Weights of a small mixture-of-experts language model, trained from scratch on English Wikipedia.
Size: 12 layers, width 128, vocabulary 2048, 6.08M parameters.
Experts: 32 experts in each of 6 layers, 48 SwiGLU neurons an expert, 6 picks a token, a softmax router.
Training: a variant of SOAP for the experts, 482M tokens, 3937 steps.
Below are experts of layer 4 (counted from 0) of a mixture-of-experts language model. Rows are named router (the router's row for the expert), gate (a neuron's input weights, with its number), up (a neuron's input weights, with its number) and show model dimensions 0-127. Each number is 500 + 40 x the weight over its row's rms, rounded and kept within 0 to 999. Numbers have three digits each.
After each expert's rows: "mostly gets" lists some tokens that are sent to it at least half of the time. This comes from a sample of Wikipedia text that the model never trained on.

# expert 5
router:534509519527392485485516467486449438544475487496494492552441520531498525458476472480535546499485462560538494516535455495523532477573456476497496475524501474499529464528532391578435539461561435465516466493518431495509411507461401402493489462537508544514546514574506456457431447462502560545438519490516533448526521472523463490504448424491495458520526507459468422496492459502491543472516
gate0:496505442496488467452420511409453516452547487490456474483553471467437518458507520499510540480523492526489512504483539474460517491454463504487491464485550503529581501562521492510527541534459462428511426544509498519546497538494482507512522547499495453480569437431505537538542487469476581580538488524604470506513499478485514431547508447468569516441611475459586519489504448483445523442571
up0:499523505458515534476515560516572479533517509436421553515599471468565560406455490496581562484504468479477513507495516453482517522611542513483494503427514453456500514422478443513502478460545487481511478545499540496503574522461479553552500501492497493450459527542477495563461525458513479473553467471525509476460483581511547498498472485490526474496431595469440463511596508506567454518493
gate1:562493492501490500486532503522527502542500511537569512467508474483513460545502477561484510500469497507479510508524489497545427514451444564515503527472543417427485421494472534507469527537394413489455485470507439549541444521504454477572548453534562537507477496532517487575471449494562545554531423552535533527452568526515443510569447423442501460449524531521447546516472512511549573508493
up1:499475484489440525433487491506506583429522500513526567547468480471460482451513528460521472463559540502509487541424509489460567567528515388472500423470591577502536465548504506591481485560517564508513503495529455512439526425456442434464459594482475484498426511472484510544528495469489533501505487456496500533464473504466476510492486496502511503511498489467563454515507412486464421454452
mostly gets: "ica", "ington", "ford", "son", "ville", "ana"

# expert 10
router:513500453510458494437470545476466471511523506461546507518540421542431516445432483480515518525520450525511438496514499502497539464470508504444482522581508503536521468527518451491480561460528502478455509526510537510562509465423511498415468533506515517552583544551419472506437501506515507594453477537529522408462476438547496563549426498477427458562499474469498462508490432425492574449491
gate6:455540510515449504497533544493460516530517508507475443568442550543560545476625558435544478461544552447484502500411571471570434468509504526494569508426464567484495453503498506533545487496472500502387487435498536471537482508478468532471416488590514522522431546490465528510500536455548484499444478543444493459507517470463504512493520472565537468517504501525473495542486489444492559497504
up6:501551496493540500503506499495491504498460457437503518551490531623500449415478499466473486450501479515500503559476488483544503528505455528466461494530569472541480530456535591514528532472450527414483491487561435520499543528489507586550491507531520494522503411493479564493521619567492533461510470505435483476459497493466590499530522497611478504489512547438507435568463554467469485486515
gate7:486478453569509540490529533492438504460505589458472506480460529480414447593507532514480498525465533523527531526478500438571571520410517538447446542521481556515484468481458536526495497548535544478518423582558536474515480471491599522528538503508475508464494565482505486513497529451515558495516510546463506478446510534507420536503448409434456498457506533584482482460458455487510506438482
up7:404504469421516431543569491493436531528560482548576436469492464487512534476482505459509535548397479518512535500503508585486499471519561516554499474479538452467449498550476516517534472525453390553502536490504495545432545498481483495477457541562508449584484544486561461475496562535541555441443447534482527513511500442532549536480502462462544550453471517497487458537479517475469474510480
mostly gets: " rec", " Con", " Spec", "ersonal", " Soc", "ourt"

# expert 23
router:529539475604496493467443526482497501506504472441536553508475478517522490490429482541538491483499510520547436560539469404486515446531468488503480527544404485560441475527539467572477530426556473498485496560472582458520443505474487446444511496500440550589523537486467462497495433514528464531473508547564523512512507469513472508546489453453509468551441476438409456512427486479460548508488
gate0:450452487527527494475459534459479551502504499518501554445553530460479575467532524547538471504480502515509521492505570456480478484454542448522448434478544480588543518500526474455542507550461488438522491602426532396577488565525476542533500511546552476485532518447448497556449494472442519531446450528542515529505548510511530548542512475418476483495550495442556485467475457552563476436486
up0:537457560453441453452501580477527557533502507452529563460510441522574492443531505454526556499500513456442465520437537508450478485506525416497493495516603472507451435492502444487528472416529485466507491511487496412570532526525482526470421450506578517500545530483416472487483514575513536445563431469464524508496488529471532466534517518529503454552524553507554519548534544481495532474499
gate1:549465508479480467585477487466518471538523481494403494466534525495548480459493567534441499547539516461510487525533512517533483514505398547546493557503552516475516451487498468519448487592442485459497438506623464503474418510509512474474565476517521472478538522529484525489492491504522592460509506470482523536531573449488450456455558479448459467504530506471486500386456577485568482462523
up1:531501430553401512445425499508508508445510493543442505510473508521543493474557531495490491498486527532444569472537412522473540586538493389477441543528506541545562500523442570546432539499487574547522534504533484500523487463551480485475463475463514514528446524487525451513488514442504477460497412477534426451529501505424486484489457566463486472517436530526474499566544458508499443472503
mostly gets: " in", " and", " of", " to", " by", " on"

# expert 17
router:540495435583473522478461470492465531550510443453551552485520421502454458464503491518456537471489531476537473603551476446482502459515446469499475506608453480504420512521514451506451543440525457504510389529478522495516467484488468492444503463543490534506527545558455461433491486515526518558470465568572495503449551470534488497584504457410453476519462542474455478517485462466491525504479
gate0:454528452432518521516424510509510529535518427475540560476589506440467469509517494536543559525468507489456528509486492422505455559528515553498509452525508520555504551583471465534486469530513487484512431509495535438540455583401447551450455533512448512443508502444455496543487481496484543557478480501484521521469485556484563441555512437446442514498516539465491466502502407457533553442518
up0:505507498509454471484512552484473509522541548524518523535548498565490507414477469479554537451477493510556489547471547558518437504524529471488547494451548516497563446506510470505504553505515417511608536520541495418588530543454508525515470518468524430498503543508474489449469583541478529525523429537493501531461481561433584429482560405537493461481506472458532460465565501470508440519465
gate1:563485559475528448476471543507505471550484474507508539477517479513456404490515497519517461508450497444530548477552467450503551483458535596433449485480523424463454469557457491516453536601432421467567433434518464537444425492513548505488576468508506508489546514559501512491508479504530555539547457429488535520514561496475491476511503488460461517477544524457471550470446497503536580528528
up1:524476473541464491478461551581504546491472514586500493565397483495474493450561551533500548443588509515488521445522448532415506549542532456501445487441524554508549495497469526561446445543564545499490526539530529445485544465533518450525515429535480499514402522497501463533542496489473518490543449444461469457437469498411539489484468483492515484523454520480522429524504510488520422492456
mostly gets: " Bl", " War", " Championship", " World", " Cup", " Country"

# expert 19
router:589498490578488505486441522470484397500466446430553454527477456535489424479465414533520489471509508520534426543552465474499509463493471462508494527540444489510463422537507467521500524451542501429438503525503530471575490466509490448435507525551497495598502503533492486508457500507553527528440507535502540496535562463523485505563472433489511480542485487390411497528467449474442513495497
gate0:482529466459525452471447526503487510505556480501565503469570452442463489487500524489506466419485499502455534476532498489531498533433460533537442515505487483546545488556504489469467477573475420455558551519515532487576524501484498529473489487463500475497534478412444457545452426483447554545458497559495469583419566458416559567478460463481508488491454507457594530511474447442496489506439
up0:455509513510471439560592546589527515483450467459459465519485431570506597458504464440512567505560509582524478431464499458532486519497506522471458539476535443505498471396521421506512524450510498477622465479491552483543567544497488493491462526494485498515505515521498508566498495597458540451522420491497507491462485484547525420503549496532535488491465541495523510482510483528521478508551
gate1:496454549625459496533472534543470439478509493504466585484482549515550480410503495529530493539505512421506523467534484503449518442512504532557533525475534508473496472455505449554502455531510502445522418400549439427528464511461444499532531468549529474505472477550482497517510524466522509463514440477543481517531602519520410465476520512479452537498484537516546560474463395529532489512469
up1:570430541499444458373446527499516557460459462494472468576516477490486477491524520520473453446471500540494505459479440510518576514573484514603434593501478533492510495456480504518461516538452589526458468534507530488486506548510525511515556473475470530535437469491524496535548522460460479504471467491522439518495519453512521551483531487516545450554517477580548489446535418481458417500470
mostly gets: ",", ".\n\n", " and", " |\n", ".\n", "),"

# expert 7
router:507527410525489523401468500480457472532485497457574461477559457532490491478421483471492527493532504510551441523563452482509528454483439461477493522561492486542468469487490444518502533425501449513425464535469489512557525490458466499445481515498452605591524518558427445429463485522525513550481418523572518397489508449521518518537447507511475487560524478491476496495476458469491550513463
gate6:498519504544404485506554553461524449516543489514464443468467478487541520462568525547480533497565517497481567545447563450580459496506493493407561458459487545506604483494514512543510490554503464563475495485498468497563494510532504563524442451539472444530490525544539544482515490513501475493471460522550423435507580521508565529502554519507548474509442573486478490527524506494507586511591
up6:427621487539530576466521492460535515525499481475417500477442519560465492488503533510468506528531417547474510455455488465491492557555482564417466431527487546556482516516478486503489506431483528446417523516522459529471530596515459566466541497544427498529472459534496508491504547520405532539494522503567442502447509476536539487509482525489507517459447607476476517474482466526519492526490
gate7:427530462537488510527522524492502438478461534479439480470447517484490477445536565530451488491512462525509508501455483474520515503443525563422479566466496532510473530440473533603501456523506517622532476500521498502442464433515566537552459432501496535540440488492513473548552504444491533533573551500516435497514504457491453524503484380409494480450570521538499444501481463502483558512502
up7:479454442465511364457558467484467532498558483546534483523521484557484464480504502431404542532422454536448548458510502506502455442547584496542487501559492520490556496447516531551504502486431463496517509554456484533483474458461524467490515574517509505478518532514545513478507446467475547443508518523454464493437535476516525565533478472437571542461517476545546433477467474408481452507487
mostly gets: " an", " Ar", " A", " Al", " E", " Br"

# expert 15
router:531469435565460499498465472465452445521510482468515485459480489553552519419472493547470532492483459561553478508548504531495509418506499489489481560510521478487520479499523465522457510463530440430478507493495488438505423421510452436493487515526405559562490477575481480450442446496534535510479451520478509454451507444489479581524464439525521468554458501395464431468481427464493577508474
gate0:465541417479568523483446515492452526444550481522536538490502482531491575503539493510471543471483501487468531488493502525444508560426445506490488471442510503562536577584494534566536475464471448418526452482514502462538479568489469516505587586427484415473548512444454511578525484489493530520467483547493473496468532445409523492488497493446435478474493495456528458526421449484539495478517
up0:511455495494458448523550554470474473523527501485472570464539449572512498483422474509478548471513535500465530499464539492416491489562480481503534513486578497465472527458441529472470458475586501534575520487476495439527520501411480569397457541535549467513527503546434580511501538521544494455534515574504533448464520495424609459491518471508539412490459516488465510529509542500463496477524
gate1:516511524563558501487485570554442512516425468494468511488576532486588470489510516507520437533528492464481523496540444507517582446488496540463521516566460499515539475506462506520446497577440492482434548475453489540512407495545488471628519453524487487526560485546505494547455522494543519467511504520565465513516566489513448509483526448557447475486496550467486540464490504507609577508441
up1:492521481536434453498539459465533484498475493478532523527512496471466429384475553451561440420556580525529515474498524529516484571544541441492500521427566553526483547474540474507461453561503444498554481491565495493486501475519426505508520553502495533529442573496529454548514492465509476519507483463513468478448486463483526484558504549519450540505417497531489547515522472504464386419446
mostly gets: ").", " imp", " football", ".\n", ".\"", " dist"

# expert 1
router:528620463530478512466498484460449398491503443450560407551441485532517451430499417513492517538521551495531474553531470459519521456523463489459479521484488432554459439533528458498531497481517500468441452540477504477529479467504493484440474504487501523523555468567453462500405535515541493538479485540582555469462480461547544488547491445498468474544473455493489475473463491493456537487403
gate3:416529508520449478533497489495546570509522477583515543431537539453487429447510509504485517498482503441579547500543464427506509457470451496552553526526452484486478518522528493472518516579545514474519489610575408487474429526497499567446516538526488482511510515480447481490512445482480441498502529549453488510486518447449512529447517528461542510524506454530583510496408418525447527553489
up3:466517467493494506440518541474530488495467444537443491561479422514475505490479509519510500568439565452460472422549520514490539455544512505532485469464451506517557417571541540493559532436518523463520552480425513470514450527520497503532493527450451519388525476536579604531462535516553536512459395470506464508475504489480540447440477536470465486522506464507490515523517507439530457419505
gate4:523481486457555483469439534505514510487475491412538578519544446504515435512522524523527538541507453483494501608461537455458446487543547514450477491521433464456483508485532509485477495506467475499496500563436468449565496578518529506432484483567436545494564530530546492458454496415520484495529510475542484511489504520410521494462473514450503496541455572441544572455493438525514614531480
up4:482600587545477530476545419493502462468493472502505492419508418473470445427441524524402449477520464535493442438510534523482517527459540408465500442475480498557471441445527492460501485467476580530462566458530492506470461494492488457499514520481563504485466527592514440547521453513525459509471490431509486509495487460542594466514491543515562482524463552506496446501525471532476485502515
mostly gets: " where", " when", " not", " while", " until", " before"

# expert 27
router:536487474534392569430492510489452443548459460459466478512449522509492459477501487515478563526516531480492463555530452507510556451508497480508503526571499478486416474579550455515475533470539501496413538526510514563557505454437435472436528521523540526562580524536471505509447502480541477536457514544507574510485532473579514430521465490466437445506435424475468498495480483437470496534454
gate3:483555501557460556504554472478529524553506569520464560559465572466562500482493512493553531504542458535531487512552468526544498428475477460505495492513477453453488477556491576452500519469492465458462517565494453526509473507548481493481541548560500504566561567484486583557442453512531445496560454532515500533509542506467462501530514608533463483518571522575516458530413541458465513428520
up3:533486513485507465522497442460537507517459496522541515495431443537469567472473482539460547575485484448530415505500529553497475526480547465529501564488456466531536364480471504373479525366484494465551511515577513489491506501490498545463529478508492452473529536435494532521529492480521528533509418484489494578468459445497501454507509504531467444474493530492532489567470569470547499451454
gate4:475476561477528448492456540460538488545462491465471520483459432469562446520453538495487579533478523473480481481494437522467497513490443513414503442514487585468479554516434518559422395497531485493479475564487485544558491487483458461505532535526435490518506527550540493544456539467488457514446501506534585502489550491405535502471587414520522448509472458521561462445462452490492527517506
up4:560551550528488511438492499562487472580526548547514446477541432535509465501484552511432410530423527572520451442542482480454505518548542507503512484473613536556465530490546489471492536516552548494487568425546477467481463444462532433476454448547582521453476518459498501475454492470478466493505491493573475527478457524517561484478440552526519534520498566477491467507478500472488545435504
mostly gets: " United", " elect", " US", " James", " William", "ington"

# expert 29
router:535551482519506575473477491494491487572442510478525526560446454556513446495497419535407499471431505493494472519533434517515518483485417455506477509544440477483466462541545470539516481435617446467507449532491502549551475487477432477436477471507513531527489504533442479468469521440540594515440452541575525523498498499519466555486491446450412479525508440456459488507468490459507525474526
gate3:406535494508429539567553494492532532552457544533530514457503570454596523479561471451506519551475444510554495526560447460570504565438496500549544513508420493495455518521544486496496515540515549463452535545554431510459486483526550496495485502480588453480527506462475441539509477472485451510503461467491472495484487437434503506498499537402473464564519495546527510475429451507421515506467
up3:448447452501547473494512497465507507470547549528475541508397458479481475482532522492485561510416527523449490514460564586470551478541524476512494484500517454504478387518524487420571572455497536460529527489518518529475508520530515605521486488523457502490536547515528572513510488423524471488458403478449490512519470486491464540453495539478494403533494544449443519488521465425543477495575
gate4:505450490457487458595399537482459520509474533454570554424467464490604465501497487525501572524561490509529472501511512487499466489490567541408472491515444456489471571473510499516479464507470457453478555546482454533484464467589435481532502464487458507507536502441488526474528472473520532435524494522508468552484520480479493540434513410568457513523520536501507516519502463445564592566524
up4:529584462450451497555460466520525496587548453501510509468517488545451446463476515533506501520456535501558436426482454500461524577489514505515583496556530457576486517477500542426545483430587520514533443484486451481490480487442481452526484492515587457475482544486500515503538481500488476511485562469543491519535427524528609427498539565527518435491497484549490546571499476495503498465560
mostly gets: " States", " fl", " Fl", " Japan", " USA", " Europe"

# expert 20
router:522590486547468546483474464495515490499470471467500412499490493530475493481461485503473501503494533566574467588557463472497524458499485481516473488529481483569407438500522472522497538503520473486468511534464515483552465481462482491448502523519426582542510477486453473411454442515556468524468437522530570461475495462537545440593446500501502456519508496467386447502415486494488574445460
gate6:479535549550522577486538492491480577534447528499475472507458532529525500517547453496474544528499549479492513496452594421542495467529506493529519512457527457489565510584437564517551498537579514448421457489516461439545506568538459482518476470560475459543454437473520497572467506547518446510560522591407475490503541518476472501492522544429539526527462552530460553481500487506495518510556
up6:481576482509485389467511457464557559485553500464474511544463552556424486456526465504479477431527481521506545522481498466424505517598486455507473524488556572466486496497562487476554493508502553486463522482571471554481495506442461501511521483519509509506474483496564521457515492552433544491568489552581469502412584469542517555521465536520414546494482550408525522509491526528499499510460
gate7:573487484480468461501532515554482515508496542478514482529444532491516508502502601520431467510434543510445587543480493497582532477522500557511491510493411523497509430478440510560492447561452512489449454504526507407439517522469506514457568592520517537517519477461485466583488546495533482471496550560507537517436481418517497467553513506519497467487503481564477417471555555497498510527587
up7:432462448504578444453578452503514515470536513561500504444510531537470530460454538464493532530519413443498538475544510518462489506583512475463500529522475426541513508513501575463466526583470380464563521465511446462487525472443478430512486536513486481499465513470510501508488510529520514504445559536443505497501515454469562566494484512456523536452479495568584524494492509392454470453509
mostly gets: " was", " the", " as", " is", " an", " from"

# expert 24
router:547537463538483483476470439467507447520487441415488447519490467534472414442501501549515553460495567504518476577485409465530564436505482470477476492559532469516353493485581456503505546477507499465452484514484491484553486494487470480442504528519469492505547512491482489502466486535561504560497486536524541458448507437526495476590473454488481470546478471493463472483467466511423580540421
gate0:515534450492504478519495561490471563500484447492546509480533493453492506444549564461499520492503482486465446500489477506499450503422524579485452490495514465569481538569535511520503533498454454428495493476530475520608462612565443532574501549498440423482481474441456538517471495476449595526479476490519484536470500436428531473542518471439541463509473523491502521568526431452419508486513
up0:514486506506465524499582547521455487573496505457537555526555462440531481448497478481532498520475498467486464552446462514497509564542489478498492509486574502486482512452517484492503492504563481564581558541541491502563519608468535456528462520490499456543422482576486501598439566490468546495496450492455430533481443487457556452511562518555432420466440523522466512529477488472482490565457
gate1:485521609446481515471585457552522464502468535522442519436493537576457399473489507510516461523507499442430489459533494481562504478488467582542520464553480506461538483483519449511540477594432469453485408430554459507519484526483517423489539518529447526506582467504493523505483480467507505454513465531490555484498490479487450468503483441501507503482443527518500551458453472498537570570444
up1:502432488504456504475494529502483568398532507536560514500494518489504488514538490450503442411572539526525512494448459541391544548573561439496490496482500459469529556558512500512440483481495514461500491518549492459526528446551481510535450504521504557477496526471530452540479489418429513460428514483489438475448491435481502542554406478530441503463483468548498428498562515433501478468458
mostly gets: "==", "===", " \"", " se", " att", " sp"

# expert 2
router:564516515527479564453476540459497480537446480474462478551555516575508497506495437449472527517491509530478482481514468475544550464514456450473471496561463347505480459567533482533493507487532517487475479541531433442531456485507499496467495433549485515529559450579442455519500401511522458533452442467567565473518485470517526491511514442422518446533489469438509445460457459491467523550478
gate0:534518493555523509398445502503507519466447426472430520455499522448443536482518521462535484512466544569480491508504517476495481535433512564531500406534505467569573532522496518524491580532508480426506483519495555498591491546522438499546552426485428515507554447466497561556523514502475514526552493531512530515486462506421542434547466417482457535472533460534560467506486482432496528508484
up0:492458461434421490542555575479486479526572500528524581470595418562520504452491453437583538511481545482439495485486528490438537471535523523446420539466544506461470490424510497495547443438566433529514557594521544463536502529489482538523503513538569463463485493483495512529512570544495556453554454476477534534512512571493514478527528503509497460506519518515491505520467487527458455537491
gate1:472518573541548525487525555480492507437506503443499551464501527562493428439485570515503492540455513469498520514505530518495503435460497535525512488560523467464473460490533518536476469602451437471475472432532456490477405573505465496473530447484505534539536380516475475551483526524532475523557452471497548564538507473413463488568491516524473544476437498432503558478563485470575534477505
up1:553527508596458465523499506554499559399493498516550455500505482504467518498490525494502500529551494529497550528480455558458557494520525459511461511496578482503502525560482532531451460486582470490457541451557451486441474525481453470486486477460487557495470483495556462500492544478415522451517432389508430440474509478535564503567527462540491496484475566459513443467425569512506421526547
mostly gets: " not", "els", "ins", "als", "av", " consid"

# expert 26
router:581505506543411572439462520503439450569444485516547532495494529500459503460470486546475523536543464515494477538525448483549523477572455462519481477546503429488526445470528422539438522475509495456515501536491563570488467456503425501500484495554450561544583480586493443442440470475494512528415515538538536498459542465557480505495472477522472477498405463480481480479491434466480487490473
gate0:496533507456486491474461514475481534439518487514564529455514518531464497449555498462526500507508429511510528517535541450470476505366452540481475498487497512503573541537517540477469526534371505420485503492484605500560399519436468510511514535511490458475550502400468499473487454521471496506481458499538537584429562489462486487501521500521547474516577428525488519554514455459524483508545
up0:563439560502506485533564571489526443472535540458500557429606486536522491470503420483479535492472544503493517476456536488519509511478528463511501480448554502442494468406505475426497488492559428564480561523539468449537453516418464500452510461450513458453469484543451511492433515532474502526498509519477481471527516528461585512455568511517482440412445457513467491507542456458464512491436
gate1:572487613447490509497527550587443460531457456519529550502520484456506433443492570503488494530486490446481484500498467507522502446506477470584486531491526485466551403479495424461496502561464425479460482463531430495528465541485463451529555460498472479527558550594526519525403460505503489531503431514502550519535486486552494529506482495515446515470470517480454515475471551484560591537493
up1:541468506533460485501419521528585514510527490529520471557493462518481485467546490453548492439558535520478501492472444527484519553489585448454573444493545568541444479543443557523479442569493493498457475542561492501413515484521439503492453522490449519464405480465538490566504419487465548492446410502524526521524465527536506441531479496554541512535480513488566455489512505490464418447510
mostly gets: " John", "ington", " William", " James", "ald", " United"

# expert 0
router:526482516534470603500439512506468539528471497487485477568564490540445490485497477403462510453448445520478495544523505483483529431541463400449482519562475467505478456473559501515461519477578507418514495504461475484497466429504491465434461510606416513508585523506431467488418471469564547532468495507561499483518519465510515491563482503470451439524520522465445476485477496482509468511441
gate0:470521460505520567414394494477462532463461525500546505489539533506435529472470511479537516491471478515465467460457509539441455557386504560547433446502522519547534554540534529580493555526460466426515486476502485456528503546544473495429493545494466481405520482432469524525554480507490521481466507482495524504417518531464510438523508487539457514529533448462556515479489451411563506454515
up0:541470547484483496538490553494468505530566477474503509476472451537532506457488478477529514499531533496506462538451561480462513480481503521386508513482582459480562494440482510511499500467538378412559562479537502491520527472532514555432412504485569420441476549490417515498492584536483527529565445488529470539530552556478533506514558460547456484526469490443502470506563467536463473520473
gate1:509497545515503568514439467508472480532479437525450541526527481522489480416500525497543455514480514498472477453495541487541450422464519561530573548414524572537508546485460518506441504552413440461506506500552503513515431517568558471490442436543434517530528460561541501552529505490540494555431490479545512546499522528510460434546478546477537445520470505535487585463521474507569551440482
up1:456487513498480491501470510507577595473512525474485480538459445498546462446560521472463482450628480591539440476500455534470549558588561509524444448500522502508539478494488468443442528530474561489536519486584470458427522427470518442496470498487507473517479457521541437498517502495482517536530421518512476519455438440461475472482514496520436475472429502504547529464553488492427505472489
mostly gets: "ers", "als", "ities", "ars", " are", "ors"

# expert 30
router:547564431587488528492445486474469511528469487454562553546464463538524444476448451562492516434493532531531454512528477438467526489532458481547471489565524533516409500540521443591480495397536458475480466517524449498553495440505439463409498541537474527527495485513469466466484519491540583535449501541577509519532518507496489551521464451467455445490533477456441487533449476456488500471482
gate0:482595461487526530480435588489449551483508446482532502410521454512524550467501518510530460462515507466443494535409566475520449529448486524516401423528566473495556562567472537492511480521528464454507466518502502498633450548474477514477522513480524485460528519433466521534459472495463548523473496601458486470453531495497473531554532463465525480429530503483504446471463496488504486492474
up0:521528497457470491553536558450535543502523437475525466467567479535538532532511476478579479524502443481493475479450544479500442451467527462427524508480522472470443471459518462590518446469527468479561514483514543463572502528495469548518466468545516546496508416531436528435537527568502568445573440544492493483414482548502553459548525477553524419502512489463569448498581513519487538491502
gate1:520464499522491577543546570494429540534496496512501504571474547545527445491492526553514509549573530472504491534575579502535462466518555491518537521483526513479567444440479435505528528576418444455502479418493474492511506491547491510567526504535456473505524444554488511484459474407525528547498510540523553585472533485519482464461467510496481447460511490480475585452481480530622505480483
up1:511543506541479469536448545566536543427452490522496447504433495489488490391537520454513481456582527539509546521497424523458527529563525398501466529493561556539480522501485502557478457530500536488490495497561452463498526504428446516502439503516590425525481506496507463485535493482483515559432441493460461511497473493520510509513453535594476492499486585582480503508494531474447463423540
mostly gets: " for", " States", " Japan", " American", " USA", " Europe"

# expert 9
router:538533451526440485501470565489462446526517493434498436499548443545537443456483515457460533545443530497524466534546488416562544448556485462428427554519532514540486450504530438513517546505534497481539512510547549536499494448448468503420484483488520528560540499550447478398470532493553507560464543518515509509533544461532535494576457460502449470541525463490503493439483427466461483544438
gate0:556488457508533566406437499434455521480503435478547498443540460496461491422526552470483500511485479505426478498552485493481466608444443538466486484444520522527526503542514554521542554533462466460499453449482555483540465538476416529451456512472498488484539472508516485509444499501445539510534527520519471484464498594412545538537480499462519498496535496555548506507493432424539539525592
up0:574497510449512463462580627522474533600545454495490550487567484502496511452515507475510545511543479581498477534502519420456532469567529439543469546515583443485512483405493517539521463446555519507579534498537517470535559550580488579493495521518531473434532545486471494500509530557519492494538464475493493471456511500497527431465502461529536455499519511438530528449534514521501471496474
gate1:550493575488469543500504562539453459510501531490541504490521540513531513452511545504520486525489552551416475445517519498538519490413493565504514520431510499483502466530504497515496503565482386479484462437511443523481437511527513456465514416573464454516526521500436521567514531589537537508543460501480475534501562480505489475511502478477437497480494561516551525514516492470611640460465
up1:508467446525535548477522475477479587471548481517497562524485496495462472420627525532509524469545508537554501466490437537502581484584603454454425485471582455492539547521460466511503496520505557482444494561568568501432501468492522495554436533519507522523520524525543430529548462457493544469515523513473511445449554486479518510506495523432481505517474533503507497468547446506515469437458
mostly gets: " well", "′", "eat", " km", "duct", "act"

# expert 12
router:526562445572427518419466440462481486532516478467586475518548464504515469445468472551520502479489552530526489552571466465479546475494467481500502526566443483514475455514516416490488527437506480503453493549506556493509449480477470496415474487546447604562518510573479458469495448513581458557484502512556532478456550445529481543574469481489502472536475511456418462509472452479491515451506
gate6:487570544529484549470509465498436512499498482487514489505468598464511489475559546475501545563519564531469559537426535484508477436476511512504503466407523569546536500520441517480551484525543520432442444458620446419538479536510446500501521448538498485577456459549488520481519414500535514513571523502549502479560599495478482518506500540489483514531477505472467471545482467538502492560461
up6:471560550541523521536519471467505558455522430473455503464522489595479454492467406539442457506506464535442479571519546487489511592614535464458503559524483503445545536479495497492574509488469593493426491496537442568454499490527494463515459429547493475515506482471534510554459549532445449517497548531461463482506484498522552454571484525517447559524546549489488505509481483469442488500487
gate7:491521460516463539483530486535431501482538498513506486484484481474469481478542571443475399508450526556518488478499508416548420485404510538439444541520512489441499522482464558550460495526472523483506557585439501506500421491458545525434443511515488495515465484509487509541476526505527459485532600496496545510407484429461437492554487431523443431484570492538461452485508502536532535452476
up7:463504382485462461539508484520423545427565497542593464523539479526468507476512515413422511518486436486471580490502430542466514453585567493451522492485435496483537558460482504545494494485441520501551522524466483515511452459518455497543489518600473446527587592471486514480556504559478509498446541489446526491470468499481541523502477539490498480482528511511549466535465523478517488512558
mostly gets: " The", " the", "The", " ch", " its", " their"

# expert 8
router:534488507532409493492484578475496493564530503501506536508523470526464488492455497473519518524476470489517470518499479436564538468477517515459498540594513486516516445505511444537443584432504448449504499524519557524545506483442472522450449486508408486522578549551441444518473475507483509594506500495506525496549499455496478433522396470447443424522509530424469460455489389472463534502519
gate0:442488480483538520429460539536469443499441510465467524481548515481435516402569466464496532564532460480445481488516448506510512549463455571466409466517527474542543548524508523499550568513481470438505450519514514483495464481495454534466444544453506424446519508476440509579513488509469600530478428481522491516445508445445544390507474437478470550510531523480490474507495440465488537488493
up0:536514489473439465537584515486520519551523489428485461469587450514462566498502500455538562454485512530460492485475585479472456497539505557512487466502532491447521438425470483476456505410570488453529537561508528474572514512506437540531511497439496470481474527493452478464475565563506486488569458512495514499487524595458566470498556453575438404440450504508517559488488497513511490490514
gate1:505473544565523554504503527541451514549496502485506480494481469553552393485439502520517505488482456481452489455545465465482519537458501504464554502514574466425484466480459560536465537577439418433514430460500427579499448559556407492499502502573507446460543453518580457511505490465527486467534479532463495549478505458507454532545511538521534498494567509508452539495527488448537567459516
up1:481441476473459522473498567494545573429462515577485564504419483493465501376534553492493468403554517546548459511459473525469507489589522445493456485541532518476478398461460486522521511521480489501473499470495475456481552439541495480494532520485548560538505500482486491566518391435469572515494385503479529512493478503469508496501431505527520469519496449490490504495495500523536440464498
mostly gets: "ement", "stit", "istor", "ency", "duction", "ouncil"

# expert 6
router:490522409527473555477485443457449481498490507447535467480555437509500463426485487455501497521539500559575471528540492467528526473481478459522476539536425500587481459523521465505478528434508445500475447554466541502537479505479434479485490506536478606524544465506403478420475474489538502598483458526573523470489573481555511494534434508439457448523481473500421451504464493484502546465475
gate6:472541523538436554523514486448533459508537461439468425500440594528552538510571517450491543501541534466507526455467581434581466487551514526483540501496537530546482478543513539509543502516495459476455455498499527459520468544497496499527488535524474441557498479551575440530544480474573500441572450504516464470550510597522500532500546522541507519552430525513410533531556541482496555537501
up6:445598491500546518531512483479542505465500419472448541536487493582402466477475459516459537488536450534543509440476498491448529576537497539423547482519542530496463556504511525482519470514508441491468464534499481592516511583585471552517442432568500507470468475510508534498497543488429538516493474496528435501459493453542559457562479505580475474476463581438478526545484515503489488509535
gate7:488519473490437516573509506453520450518465549477466502462512468449456515506498558514455557506516560542510561467388557477569483451457503503500523503517470569543486504428476495561445427502494540551493514581510488460433464439554542517488463487518497583463433529491429481502470587451496457479534552503516484524481495484497406509544564445461482417502509441491474467517526506513549530492513
up7:472481508418505427448586509478448536471544470578603506479553482529539473463521608415485512461478422468482565488557524488492447493577582493455552516530519492474497525564472538544453514468427510444527540500446472444530496495534458471510560523566514478519547544485508542470475523456535496476477476508508450511482565546469505507536501504486488487511504505528485464518433527487482465547420
mostly gets: " an", " two", " A", " their", " one", " a"